Weights of a small mixture-of-experts language model, trained from scratch on English Wikipedia: width 448, 5708 steps.
Below are experts of layer 11 (counted from 0) of a mixture-of-experts language model. Rows are named down (a neuron's output weights, with its number) and show model dimensions 336-447. Each number is 128 + 32 x the weight over its row's rms, rounded and kept within 0 to 255. Numbers have three digits each.
Before each expert's rows: "comes before" lists some tokens at least twice as common just after its tokens as in all text; "raises" lists some tokens whose logits its average output raises strongly, later layers aside. This comes from a sample of Wikipedia text that the model never trained on. Tokens count by the router's weight.

# expert 7
comes before: ",", " of", ".", "\n", " and", " in"
raises: ".", " and", ",", " ("
down0:106178087119192178098118133103135127174174119156096158130124186076100172119118103137133135180123192132167077183197232094102196131215134115199163167098114183158172097190182164083160172131085073107120121104075153158171112191113080151122127098096085127074102060128071110101128058097034130106117095086107122107143184113122080004065053167129
down1:128105095148133160131153100102161146135157085132178144120169115146106147067062078127115174136126191114124116184118166089167144161157144120102140066133158117114072112140107088211156122137126094119163197159122082151120123151087145100167150154168114115033087108121098166151115164094130199120123076090147057126091158166114149125143149103095
down2:123114104112162106124149136167143164057089124103130112102076174203113099130112148158138161199186140134135113110198162131132143071146073163201120141138148068143133122144132126119116103065074107097138140095085080147106153152121126119126131075025133086069137167137075109196117142126102171152152143123137099116170140108084142088143125149136
down3:112117115155111136151087051121109132113084103143129137094112140103121128114107088134133112162112135122153073094132175123112099132180090098206145136098133143143123071085135082117137132119057124143110124153080074153067206169142179160152152158096080100115164133143098113136083114108143135128098099201129157169168127146099118161148119162128
down4:106128139142135124194136136166104084157140155150142145136135191101134131117113124144174151112181114148135139074099159116134097123114118111124138160144153167120122081106113166185135092153083135124132171034093182141116114128165119127075152129153141166148125096060160113173174167169106106094076147125143182120095113159162101164147174162126
down5:122103094119105181127108135127164135131144139149162147111082154131196105098067158162157101138140161140095100112096163124148110149179076135175103161109146109151154143071127144119148180075136123114151107094036032150156108162100156145108112197099124094052147140132091154126108109142145150126149134170082097119181134083099130132109146155141
down6:164074152174113116155090131128135114085092120207106155104128185121104109108141105095120106119106109122151148102141111111083077140096101145143100147168100082129129130094084138075093132197132123119128155132098142126195123137084153133173151120160105120106156081187150084099116127110156157087133083103098122118170119095144128141157166123124
down7:122129105085177124146144115136166140087110129201184083058111095156163082105073107095119166100122141073174130105156105147100145131141174157179152174118128129140171156080077143078137166095165106137062126095087111159118162178128141127138158153113165143156031123153149095115191097088133130168144157113125142101110142146144095116115149147133
down8:163112128131144088143177095167085142101130116152059111174141124139137118111105141138206155158107160137075096164168138102137185101172173198147178085192143134088120123163163119171119093118122080151182084159107133119137140178128123148183173138176163153124086073119108138107162108122069113130149103162094143154112161212139193115120089094109
down9:167169075152114086114126150151057149163096103150138122174168094118112143083113151141109137146139136147090085113136092145144079136143135067138048185153095151132080068096149099091084162151137101120100123131102147128159115131118110150167136136164106085000152120151164090131154131119111177118098137142092173089073105139109108156151132141177
down10:093136099178067080123106137106138191194160130104176150061146115148106144068077127106164117166215116168168071180083147154131116163149150143176159089077136228137150143141126170102087111140138170168167106084130100178181128125144123096096133171130089090116135095074146159124125120106079092099149140144108152126097134106081134103134090149132
down11:121161140166142073058141067171147146126134148130072128140177132090109137145151157122113163091121132118115134117156116090178073092132092070050120090138117129102116171151134066119110040068141143160077133174187113165130133150073186145124108100135235150121148051098146100157139133172117133129096057159163118095088159196149126108133157171146
down12:138156096155122132078113117128126134190131074100134151103103114154098143197157165200118152180116102124090136121145127171201147111145112117148152168112183136086169151148236126137113115135096127041114177161099113139135174077138062104112098152144123124069169160170068122136172087147133140127153124134135078120135140155110106093122096165085
down13:114111096108119159134145125161104115149105103131153159139147117101090076100063150152137152181127129134147167134124138174103141147118119108089148182158070171133156131129122119119101149131124114108116073156095213101094077141129071159170185189162144109022130121117179164139074169163096105161129227203116113097100118094117105182067141146098
down14:137145104148150090113145129167093110191090138159169143103139128149146137062113132149182158166128119119128170126115106183147167139117089141174122176138092108100169116183161137060142131091156141092150090094100186108154178154121051139144114078157145155073098139095114101112167118101091104117154133075132149107140136143101096120115129145118
down15:106112058107144146148138120136114134134131130113105096120140126087122155076175176143088149156184044142138086110127105098162119100144058067122153121155105225159110099096145120137109175090132146163145124114133129157143128095174131070105152093122142178025132090139129135139141164094110127153091164143176167130114150125138112151108129192107
down16:146170126163201119102144152128180152171146165113118192151136162121127155115107135147128113092160183155100086105136168144150165146142157139167164079069095144120162114120144086136124107112151138168201097133106108112155099119095129130168102143121168110110183018104063137100111120148101100114148049117099123056088134173112148126107099145109
down17:155158196079130153128139142111124144113105105044120126166114113151156141165086148124153100152142113152098111149150116123133144172188081163091060176129114092178144170093143128126141136148135125109160110141078146117145079119125138081061088104168175138090104183161138163119111145156125173128122113126135053168154085164178131063159156106163
down18:174125106159096176097122180140113096068190112165110140094114171124095181122173111088090133146122118109105110135163135102139140102144124106127177063111153112155109094117086113147135225061117113170088211141105113076115102163127146088131161120127114129150149104107072108110157140117148172162088153138139109098096101046130167130119118111143
down19:145153155066073156123173130128115135066104089134154152103103195079098121095116126122164134156145111140124129178107124100092109191163095104122052121154095157132166107136151120180089117078105134091133125093111149179123141142169100097110108145121090090129099144173150128168113155090111154121101174129109125164153127148124104070149155124099
down20:154147174152090152093130106139183142142158092108191130157136128152138122074120043095095095104172136153071073106145118144170113118140096170161191116104136171157129136123122126097100119169174118113132085130116073137180162067134161151143165151099107116126132144100123118098071113114104132143152127197158138184093114075150124172113067136111
down21:112139134168099147125166115081127091120176093163167156151115140186119121105157172150134117156183115125085128132099133150135146134123091093143078120132200158079103171171154145150163167148137130144113166137147158128087143132177050136168160135165160085081117134127103081118121143181131042106148135105161181138128164093129160127137154095114
down22:127087086133179159107168175060060149130135142171148100143113085156182158105152137125136143153120082175093110098157131132184146157180020067112096123109133136104109201137123154101035175095137144168090161141104143143123113137120127146108122100145150134126118126104134164132065076197176105150106155149164119116112181099124110140109141095136
down23:116111175124106196119158114091117120173161168140159163176148094146171142092062124155170095092182140149155109153134155202126134062163090158166137117169095166163128162126129179154107152131095136145147128121053063098188127138128095128150136129161125097006106126139156107157041117139105107164110136176138135074097126181125150105103121144076
down24:164114125133148120105116069156161124126125144104155115053168126097102066079095092144168154216197118090111121106097094143130126121184133169176146102141097127116162072161119149095168152138098123125185143147101141125143149132110175123112139142171122103123114140084101099159114112094107142098137120089128124145089177069115142098073068089146
down25:105131162147090139120135160159170171177119103127160145130167131119125177144100078132123128113110177084068142155121139131111101109099095116106175088131118149142126194125078115093126129097134144114168091086120142113132157086123173150185146130179159110020168109148149152065089132156135109130134194196163102167096122141156154108131100176125
down26:124176121145157102109121143119125100076114099105076113171156144153185109170125205167163131093044109094073113154161155115139129176120149151074102187148180054153087159090103096172163187134133102099138147105142077124110107151162101113110092146178155147092144154177124139148101130139114165141147084075178092062144116146112120128076119080134
down27:138114122159078173128146077133133065099093097209126140121165166152140139190113189108118117062100115170080124105212133075123140184123132122144186180087186182142130169109144098109131163138124123128094148097156112111126136106160109095149167181100172132045089135118121148114172129156179110137136151060148125150089135121131104152148109095171
down28:089140139178110143142080148084088130155125092161134122178173155142167177103117156143151103100108084109100081117178093094118134104136089132094105176123146132110111201075114156109110113098152116205113107118136124091176142126101088120120117163156182106057120129124156157067143142161131124143068148121158198144071106177102164148074130082129
down29:166110128123120186104129128076123115141115073140103138157108128135119118112147100097111086144104175145164131174135132140079096093105096139112191128177153108127118117096145080071152096159120071126173163082099125148150116105109158102119130118161066168064162149158163173149109140107110125141169119160097083214078096136114133093128119167170
down30:134084110126151140088110081082151113153136070163157128110057160082085096125132043132155122131141157134100091090180182102112090155148133095148167091093164192124131094168103128115142083133084109112144096131088137158123061153066146142153105125100113141065149141115099139148105173151098142154165142117127141146167188134151143125138134128099
down31:085107117171089107115121114168151143136142093122124201196132114115141147192084136118114114147126115149113160136074139091175122102192049178139120149119145124130144058133143120197126067163111132103154162122160124122117109111118154144162163147207150149061096115139188149133092118161181102100135106145153140168124097171146160101153128130108
down32:110168102167175097091071100140143140092143133116124152152114103119112144106110223089186165090103147139127134136155121139153178073110171132163135098169162131108160157130125092084128137111158041138116138125140100172137121136098122128118120146155134145110123103125099108119112085108160089117093089147104213092134156127067132075108195074131
down33:192096112110144148085140165119058120070172190149072160087104104142095105131125144122175096154106130128146115095081118136147138157140192199086119169168172143123065172140137136176115102172109158092140136124145128147161159112179126113077105187218129105193064086118172155179152100091101104128123163163149160111149159122158131081107166192081
down34:142168083115119158141154077127136123113091137105190133096137146118159098159128142163113096114086155153184191089067092091119164167087145190135174126158118115100198082129111153126151148129169133195084137102126158137161140108109115150187182135089084104150167125144131120174137088104108130119107106094089126177122137091111054082147094128113
down35:113177192173094099134098158098123195120144043120141105168096110205103155093141106122125109119078127115106075051098113116099131117141177170101130147112148173131111162150144098104147085120193078128091111136115040170086062116130133115081143136125118117191147101178108165159105177169098099146105115132159141141116078175129074078071111115170
down36:163145111128165078124104148153131096128130087141073115153165136159143094166070124123150041227128180086177123117130112154151197123127148136144137100110076132124146144166123122137076076128139122114106122111133078132127119160131133117093128080088165136227109158131112119112108125120028140124120121118122172093086127160139134143124150111114
down37:138139098131131189171125073119195173088176101152132124065099124155137126083146088154182180138162173113156138109140166075157129169116097151198127107201162174134139059069162147080162160133118120145147189188072157124086092084105187059069144145123106171201147096106087097157087171057065174091096112083126105124124140103108101088049098120099
down38:128174163127076150082090164080133151100088090150083153158132137112130133149150143102114114099132136202108102119113148202121101104162128118076108106126148113064089128079170127121124115129117132093117141124145121112109147138095130101154115112161126174097118113079141051120132119135194132147127125183121162255055148175121161092209084126191

# expert 13
comes before: "1", "2", "3", "4", "5", " |\n"
raises: "2", "1", "3", "4", "7", "5"
down0:100129110159156142129111040090127117106129196089068148172147150176152116202108101160074103089159116094133067166124171128176104102059121127073103115101120125163170140119124151163126135148123068108093144090154106109138181122153131116129133143144140145153121089126148152123069147093123140170138145103130138092126122129117150190112135185136
down1:184116084111149072105155124105142077096120150143126120118092156157130123144109090092123086152113102141076052178073179127129140145115093122142100085134181167085088140118100103178155138102133154137142133151131055165147152126201176159161130119165085167106110059130102148090123102136107119199126140159122091140141095177144096103150132172100
down2:097174133152124125139168139177084125102190088118141096074151171162112137150129100111175164157217122150160108152217130070078150143160121105131130102165144143150102107149166125033144137139125078125124125175069154102157133150122124090137134105142144140129102066082139071137116150099110107113112152195151105108132140100071137158153072063117
down3:172147147130137102169132104111102098112101121163137137115093110188124116115095116146107145137148161190094120100163105169113076143136126169131119149131157155132131210082154189116121133102130129142146114119115127133152061121120122061124114093145101155190156099092137139147103123103113126123106123176134135114169175136195089190111132058170
down4:129121100117186077157121140176153159150129098127108142160067124079119127121119101132207118100089146129161133141151161142088134136119122116143170096119140146163104152124110153101131084143105147156149048219054125129133086151160137187083102101160140130108120131123100097124156113187146109197123143116120097149136119151132091108130131144125
down5:113131157164187137148115144103084137099101108170095133139180095129135085081134122130115150151091126137147105111132135140136093149145157156155156094096110101132165116101143104121111126080163144155112167141087135106110140135175135171106130151131152169195162125048084131132125143166149178134151099165162124151126158163116114068162086123109
down6:151106091107138086114146107167094141094138086142157102131150128108095107128088079133160140122145081131128141133064168140088075095118116120161149153154166128085141092115145108155156113150120128181080123141074090125158158114119155062144145076089109126150081105155128099161089190085078124070115118123160097219135149103141161127153097120114
down7:178105162114184105160127158122150100139112128173131138135150142067120105097076100122194121132133221136188121101159076102119106096169114127141141156144159151164128102083085105143109050149092115133123114168159131081052139132101129110134132163191120092204139108101172135107084108227124124176132149119114136191123135204089096117168095205126
down8:115135107135180111121087144123123137169061169148117091114097140116109117113097077084150132082132168145102145113142121062112119125088123157067148138124158032088183102136095153123176133151156110119140129192156144100140118166217112162147193129133146103136150132125094135117112111056135141077107135125053128159119128159128097104111112149148
down9:095167104152136092115132177117121130147150092153120171153161183113160104105116113117197138154140120132114097098108137170100041113121090168152081117143157108143114105056110149137154135177177110118100131152158099107155114161077100094116110123159118121093161149111136064144133188085127088155111123078182165130143171145094132085176088123128
down10:085146183101103092103108155120124134125089098157167173172104150087081140089117102100166103107037183121141169138132125153117110126116057100088143112135177184173093105125140103122115100133195113184112118141111166112117153131088136135094141148102153211113166124144173165116165122122190168099163128077164171093131109174154177072121101140133
down11:163178088146137119104164158184155125126124109170081165107087157139151197126080123110140137140163099140125167104102107151121086161208149128161147109116128093147182101143066122140177097183117116121117128146123097145163131079154125134105123158147130113112082109139078067165115164086139099181148083138094126094175123110097122146191108138117
down12:070153160109122055146151133145129142190148159107178137108086152078135077125152106118153103122104188177080144126089146123128144117118148129173151125100072154065091137150166134153105092156124090133073105130170125162155092157128094159151108116144123119131121105151074133116111118121060152071094104124135130168117130100158079071113122121129
down13:127136097111146112088138198168156178105090173059078104143162146134146118088133164047166140100147170134117115147143094120128193100129156083137153119142145114108190146150151145159118120101174127148134113126119143084118125145158084130161143148160090108200130107138147119170142099162129107118157113184148143113128091127108127227112113091082
down14:080094112137205140070157186140104061059090127149123128089130130207192136151133113084106139103150099095101086150106126103135108119107136110083134125088149146128112044215142105143187144146151132147115129148146156140130123121128184149136102069218066118154115153081145112083121142119069132059140140153144131106114112170072129166142096100103
down15:098105114151205166137130126108104119148148092198114181188119122152134125164140097152111114075155114107107159129143115122157097192139121118079134107163118132134170087086103154100119155130187119124094116159108100095113096118110112137149161129099141102163063142188136096126159137124176129143088140155135155140171162163124102109146104130117
down16:109126122116091178113167125149142136125156107149129081135059122108160083118110150117125160099068128151142184159139142148165052061133148180125175116180145137103104156121125145123120157136109130129105126173082125159119093169051108197199136126108172142137108068169103201108128130125105153119122135108070110111168101111108142166149158131172
down17:073105082084122131116156121101108094129168146136116156131135102126123135090156117148099145098107185119115136128091199134127101138133121156133080152064122087146175158103122133157104149110121128143104134173085117113123120134163174132193144100121124143016196121116122114127164096124070107130118103110094130157138153148142134117121101107113
down18:151114193135156132052129127130098127127129083183137168097142096091130152152133055106118152124115156108096157130118092137173115070113070152108063140119121140117113108147109110181175102140141127103117119154123086118100121156098164124151135101118134142119108132152121132118121096149152180120119151070120062187127160136160154106115175140093
down19:120228106147119098135127116056176144106111116080225131076102109034118165127076129107168106136136153118172130141116145138084137120135073072136077132147117089148160114122151135063131139156159085130115172173111098114116089113119069079144134130157134124095128141151119085156130179212086129103116095151069124095099128095138075133142124078145
down20:120092109123097177154142099097109160068136148154094159154069161169137109142147114091138129145132138156167142132150113114151099135127131148121127178140087085143160072067134148122131154117126142102165170065130111103160132171093147117126157107081164149058098088121160135145098124103095110110132155144095214104170102110137163184121112106096
down21:113114152162137130177141135168130143129062138117109155145147147164153127130108133182139133120166131164148123172075168116145118098133155144087088093134100134078126135159141151131107095137216104115175105137068142119115108103119146117122167115164115199120145120143118109128200046093106144080146118160128105133139172084168119152092126079108
down22:136156137128129140186115152125134123077109045068118098130112102106123123120123081091109079149144128140181117113129107066089119118146124075178146154113113176163132166122137159154108130187171110118115179112122169146135116129142077088117100161084175104074128140173136134178135099142129132119145090129113150104116128011183092157130137142162
down23:137072091090152129160056129146088097123091135091121119113129138117139121089097154126129104085114115152128129180120130119100118119117096156102132166124109132178094122171078170147120121050150117199099122087152141111065116091143110121121179171147035138157156089118133131195190119081141124093176103115123175099132109080155130195117179077122
down24:089100120089149171119103127102079087138171114190070103138155145109055125114104082110154140132167141132142098093137155097126077206126155111092043148111118108090191149136088151091132079184196102140140146112165185115145098119134161114153096129107159145119118128117099110063140133083145122168134162156177105181085183126192100094081125116157
down25:112140183184171088128138106114140136145177146164137087100104159108096102165128197068136133171086085146096115111162131096100093108167074134203138177190112139121141107100197109182077097118171164122102140110150064192128097116132158170124087113158154121126096141189150143172153209123101083120104100135157138143149144128138130123109100161106
down26:084065205135132151101130128139124113138128114164134143090150175127152117056101128079154202151189085130129124190137113197176108123129118163095115120090125122080111053097103127128117113135124156187147169146119094140159149110099125110173119106142125099196046120085154100149166173066077089158105159130132096114152124151170119079088158111118
down27:134088121097128177137168150103082146125146098160128151158044169122117157080123139090170126170121111153094114061171134060114054144106145161098150136104111086125190157123088144110068171158125106125115161158149166147203118107142106140167083175085154153061155100133157138137143125118021134110115047180106159097104120119149044102117132120115
down28:154104111118194040126176166097124128106091090146141144154102145125108088175165103157137101192041118150116127139066143066137107131142049117135127160166145099078078169116103106154126113147125155124139160196172058125112128182172143107142145126103113085038146122181112159118066159112151137118087148150093101113100109102123127064122127195169
down29:149081144111084114173129124104096155138110081100130134093035143186150073135123135102130152162166082213088120114108157113165121078114096113114110100078163184096083152136155145154143119118122155074150114164129118146180161087197130063152079108184142109088180081090198195158118139142089076079147130216102165118137116147087073125120151124106
down30:095094152148166204115145133097157090099138138182185211147087165151131117163105137150111123140143084180170150105127137113141155135102094112099110104121140061073148125147099085144119134070113135179126115214108145122117141125176118155139147131099122157139150131108155125133161092177074142204137155074103172141116123117151098153120115150115
down31:119159120170097114120136108079126103130099133148100145096143150158125156176135121088106193098174142121162151119177120097107096123139149192106104098117190119080116108173148123120111176113192148118159156111117155081153104128132085104100125194116150099230138232110157155078089071105083122092124121158098157194132181119180152115131113070100
down32:151156130149077141191099140166095083109076151120126108165120126124164087105106085096152121163122117105208107111138111088151113113135210105164143138120143143070130139078171117129101183167145097140187144094089123127096123168125085069119139135121148136158091164107084145131127085176098185162161083183148132082144150138115056144092131165144
down33:108110081147137178145139121118112061064156128133160084063132110176092118065094097117168118141128151171180141156150171092074134091104134101124099152107118108127113146158114117102153106096103125112079128138120096146092114136204099087142121153133150067093113203117176127089109135128153149169125110100075121118148180133113129118166173114144
down34:162106166135161132131104107154145127152097167169076102097096141149094124140106136155173134167115098102071187108089123082113087118106208183159222166105111139127103112056117088155150042114127072148163097195172105152145136183135117167122159079091203108108154136131165070141088078164162101143140100177147148112084112172144109103122062153089
down35:187155112102165175091108129108134114116139139078135092082130094141164171079115111128129128124173125106093125138096129094106105171081111078103090103135155124131190161167137184141131117094093097119142079127103097130176158162106164064182128171131162146136126117092088113049182113164104153123136130128161096122103103097111146149151175117117
down36:107137169148139115143088117120101171121143139153032097129132167093065196099122094148155116122167125111146154132154051081106131149084105141129101116139101123164146093164131111090122144090188131180156140096139142107114079134126043143102097140144134118154076114115156133123116097090076110140113044166150111164157199098109174100122130090135
down37:125125122120157098075118141073119141119105113151102112110059124087148081122139136110126122137099081127119093127121174167123078143161144114129136138150071103114133121149144144146145203115148145135134190133170163140101158122130114126137082145165134119041075131125097077113128131136110166071116132164107078106180141149083059121122123147192
down38:114106129079080187116125164068104158049137082107095156132080152152083118203147084152143134132142133127134092158126149105109093144090057115143154167161115100085130145129205150156145154088144138122156203173144072106174117137125088112126150105155141183095111145134113121113075190128105129131132126040151162139152166066104073134165175113117

# expert 12
comes before: "9", "8", "7", "6", "5", "4"
raises: "3", "2", "9", "4", "5", "7"
down0:117154118124077135117147127119175166113180142186177179110070114092159169156112105120161054106156068096101181108114198152167124129182125139187139102121135128070154198159083188171139103108137109095167142109146198155175116036150161131086163131133214180082110083156105129116131193101128107122125080155128218153123155131132098084079120148130
down1:166090095138161135114115095150098111137117108159132096137112128135139199143095088092175183143134202109091122148122144148092144084085174143096154167075127072129083173159116044143169105142108153100080133155148121075132117109110156121201112112134175106103140138096189134100109117110115148126146147110167128128109098105121082102106094074129
down2:137138099102119104108115181177141080169156088116153145141194124099136130155152148133117168171076079104052110109115204100133074131106140123117109129103129183137126134133182106177111106081121127131130207074150102115117157103104164107123134115090127174141041121176148197083128140188119085155161115080170071071111114106134108131201107060137
down3:147092057132194146114096146136090177117127130129167112094099158134154129134124177135142109124175130178103134131102145146099127144045145151149131071101102112126142146138099181142112157143060065090113153176157074122125099158072140150080125119132070154128133124087119104100123148183142173127105105163143123133125133206131141132102077147172
down4:137145099062163159147141112122098189109121099188161111155103067089124135098085157140119100142149153128132139127141156080112059127091074100192084124160068114134121060126113166112119161163114103077132175105130131109096150122122126143065069142129157105109104170138114122075125156109104122125101087140143129126203136158125165098104120162128
down5:184149133109141105091094182096142183187112055167147116114147148166098130128141160174130135155071139117131156126088124157154148053150098164121167180127165116108143116112115108138113123115113120134099162110180065140117139139117074107188112163147155127073081052119151119135135070202138171219163129132099132122171095142162085142113058100140
down6:138149141112188128069130108127118024113134094145153123180078105127113123118092088126146084153146110127116110153086112149086122130158145170117132078090129072113133152139118115152185182158085166164146142115059124108138092141126164122128142091082122132087199159180085122117135070130056100100109104165142095162126136147128130117109145159167
down7:159099103152147083122159074123172154086141166117115189128149095149141176173094123172163111167137133152148152079138058122147112167107095088254092170128086173158068170111128117071097120167159101140051091139140092140163099106134195160125117098133114082110116152155109169118088065083139119057092121083082176102181127067154207156101119087121
down8:090100183060130111126124110074145151201148142102131085133147122139171115104081177086109149140166118159127120140091068117160096106149159131154049124146081172134074130125122158136092099127153140142145143155077098097150132118162117132112156137133161121134128178101157075137106154088136132096144126174109156129172100144108095139114165092150
down9:167064081143106076140144076068143077137104128100133181159123123122054188172150155135103133197174118166123110173133122141172148171134126152123132137079165162125113128118140148107136134127150101121139081097124107125065130154184184123160124118113104165054133119131093157120090126099090191126141112116127107104119190108082173101137109108037
down10:142098124107180140085078077140049122136191135203117103076093110078104148169112140141134100169137162134089180141137091086146098203207102107201123122112180135183168079089116131157172101105084201109127133144045129090145121138126135121149156163113103135085118140171102107128131145112206102101147171157060043146150106152106113096153156183150
down11:104152144158061096129081121161139089114132186206124087109125101126185141133098176125093155106159122128096130129115132127159069168115124132086111141153157156190094098176174119120160107094123107158099126070116060172096115132092208110148216114122143134089150154170113069127070128166146066143168081113140139153122119069093097046102096151122
down12:125133142113144126143116151140117150165158175146094144147096139114087113111072182096155109151081142167112146135156153151108106096110153161121114122160125114156130127100147099114091082142082150140139117080096170120136142100108042075095141154125128148094156076134137147092128090205135103131080117162155126107155181149106121108129126141159
down13:190102119155169120108130145098124145153119110109154128133099116165143117132121085166160142149189105083132133109138165133095082119101111104123137145156118141087118157081113155081082115160105194093085147115119140095193125021141147139111084122091128123186115169094124092109096161111129078103100147072198150105126123152127149119115118132147
down14:120151079076133116098114111134087154099145102140133127123105158125111176149117088107136169142115066155135182147156165107102164148134101153134133097144143103061128149129136124166062118142080156074150114152092152117134092133107128103122132155093129130008107086107163160171128118148099119156142144128157136149171177157116143129119137078179
down15:096119107152088101091115193144126135108139150192181096139090118110091061117100141168132095148076118123144149113124105089139107106111197131091167097148160127095111090097142142141110118155166067141126120151136134105128145112122134177189142126143163140020104144161097158100120154169072148149143114151167186141149158121145154122106136169129
down16:107121067134094078114097156086150144177105092135156126072154102128104159117036142106192099135103141120147170126101165143119134128124107187097095122121146103135124099075134141141177137142154175109122120128119116157140149102100118106222156163165113055088110135150176083142109106122133071130133119106145160138114125070097132117119116119106
down17:159080152143192170098142156118141211191145108092143166122164094123064127169173091179074125088128170080087109147137145140145136096117137144131103146130154105137158113160130180126106081147082140125079112087104087112085149124103143103149128129182166076183065170136131076121071071140109053154124159181109149126141077108100121065132069113177
down18:126112179100130181113141129130108104109110141090106099139108124114129148143126095125139085174155202152130113113122089139106156110152071111097108186102125142132111114114143075136129100148138138170111110131098078099103127082117058172094151115128120081100039153142082130180051129126114123156127252127136129167229089124192147103076121145099
down19:154121182155117173172119131195107155099156094118086161091127177185155127150102072146095129106123092078122112153119062136138152178130087121065176136111169097139100102145133115162092115112122106105134091120125134082138118146115131092112129143152142097122184193148084140114143043110112083119120163171182108169088101168163128147161168153143
down20:128133113097085090159119087117093137095137141167083156090151110147166182114063156198145161120148122095119148127166090157142134134101133096142090111148157095140089079148142156156125139096129143165129080120101112150148142104137073153142166104119112124119148085143132146130121098143099147108164138120094143091126139130093110117125099126126
down21:088153114104140110034163098111104075132047121151139093102159158180121136128082168135141155126144176162107133086162094142123145151108115110097071092098135100063078168112128165067118123108122153118155110105143097127188117157139134135129068085145138136114106094082041088148159056139101104088148203150149176100149089119160140139097096163081
down22:096141142092112158146083195127175125126131100134118147137095136128177164150128072135115179159157178159114121102145076119106063148148120095132135136112090126097138154099149103117185140149086131114119158054113138177173168044102145088231158150092133163058094073112132038097190170106101067154170164119220139155149081071159134165201122101160
down23:147045108145129091163156135098167149066106128156152149148135137147168164117127156154156097135110125081113131128180159081172128169126123102129102145138153090129064154100158091121182175125124050145106148119206085140079154133190126117132119136151065163089144094099142181120155129099134122162107059099109152081129134177059133165150129070122
down24:115142158150159166157118118117135127089098127133086156109141149138158143119114131138146094114153146081118099133116065124078167123159076119057165144180148202141143109146164150125122090127159114139184095114178162150147113120147105080123110182108103123160148106127140143110127124118135113122065131161149123138176135083201115154123145158077
down25:084137142145107104114137153122153097110138132211139151145102138132103141134109038137075106148144112157109090105135122135145134145114132081086171141085066172134134151124114139150145160172166168127096129163118162133089090149113133186146104107081105115019205131159160125158102171178131102139186080077162183110134106099162113141140091162137
down26:042146166119160173088147214091146141115109121182133075171125116109123147142103147154099117110131149115090105183111150097158088122100150120172172103114110155111095125111126142086114174149168106145108156118182149112088119126152114150157069113117106109057128127131162086086136170163113109141165162133166130122092074100159111173151114088098
down27:071125166159110131151114072160100108089091119169157073164103138109097148067062124104091124162121098142155104088188129114142173109090092148086093161132111198115110163141161134123110128084086139189102153171154078068117137153174122101107053117207091166194092179152162116158140163133137159133066150102114159159137133154193114140174135101111
down28:137144098078150133162065155158118098128155038192183134099159127123070116075119089196131125158131109096128129177141136122164128108073120123120161124103174129122094084132120151075123120159126149095163074098175126164117212136162151127169122070122149124085125181143074175107120187132138090150141064122154165123110174134110131125153060152141
down29:155076133148094112142077101137162194122174085192176156099115068078152131124114120074174212164104066145135115126167122122164135114126066136140163109114150108142167089196159112142113082201143155147123130100111135203125146133100133161094178129125137161097111114136133077141152093088146115194114111084100135105109133085104058075123159139101
down30:122120079161164106086121156136079160078074129119125140164163121183107107163172140103168155122145111104122171135164115126090200226100136107117144068133147102122112103111156080134185090142120081101051142147102099143124066160090157150141202148149088168087079112085144108178113114121128162081145189124090161055148161165168117159154107096174
down31:129141134058151184108153124106105102174132128066163144181117124085077143165088072122140058147156162143092142109088141109094070105166143137134146106062104066096209116129156152119104169123090150172103117130129125152156122111138132148113143140083113157122112104128195150124085129133113130173094095134104134192179171114116078157121091181092
down32:134176213122079096121105133079151128113153110136077150164114145065126110128098138075098148136108231089110112160134076105105178102139144126107162113125144144131112135160195180164137152105148146202150085129147044141147090122150092152124162123153161087098053119172152155122068104173131107143105114140211086160100180095101123135143162147138
down33:149164119175159133111136126095134150156138162079141107103126154134110151131142122097109106158120113137094086113144145136139121097168125128079072154140165145130182073141103172103121169148063139122039128128147179101110094142097144103181073137128105116080085174178186125115099090141143085072128097174090125115076165154187108167150108117095
down34:170127083070175160056134171137111104146127188147045130141147097133140135122038110107109077175140159104110122135125148127123164119111153107142103111147128127154141128071116160077165136138095111119093062144153162080138137101146124132149068069092130088112026077120109063118134086147118111091125122146188151149142167114156138108105158121144
down35:135113093143132163098149102146119122132144124185145173139085152149132130136103172088086126126151116109141141096142131113165133099130092115191066109166188115133091186084121165103153123097156150121104128171119100145127207120124150176140106118147169087169129097182129089208109138122189115053110147130134142128116237153096178146109089079121
down36:134078153165093144131112113118121091156163148126111106071141111115129133126074064110114171114118116158102104147168203099051099096070124154094194150083097097096104189175143086113107075145169118113125140109178179137122177124108130120097158096000128177109177171134189083129155154069120124139116119135138178200146102143102079082073130133137
down37:178087133140143141131126132084099101146157112118139161139112138179161138144193056076143095127139128171087137098084127073122179042143147151183082097112099131125097107115132093136149170101117097139107143110155114123139164119130148079129133111115175200011112181103144105138139123104084103112144088148108152072171135103061128095153061125146
down38:066133104119188169169093076115080154168115128123151076087064143084168131117165056107150175159079144142171198064129105140131126072119135170142161172068225157193092077124106080142125099135151166129147171121146191140113162086110145126145110089074171164169125091136107110136171110164163130101136099101155080116106133130190083115097129100094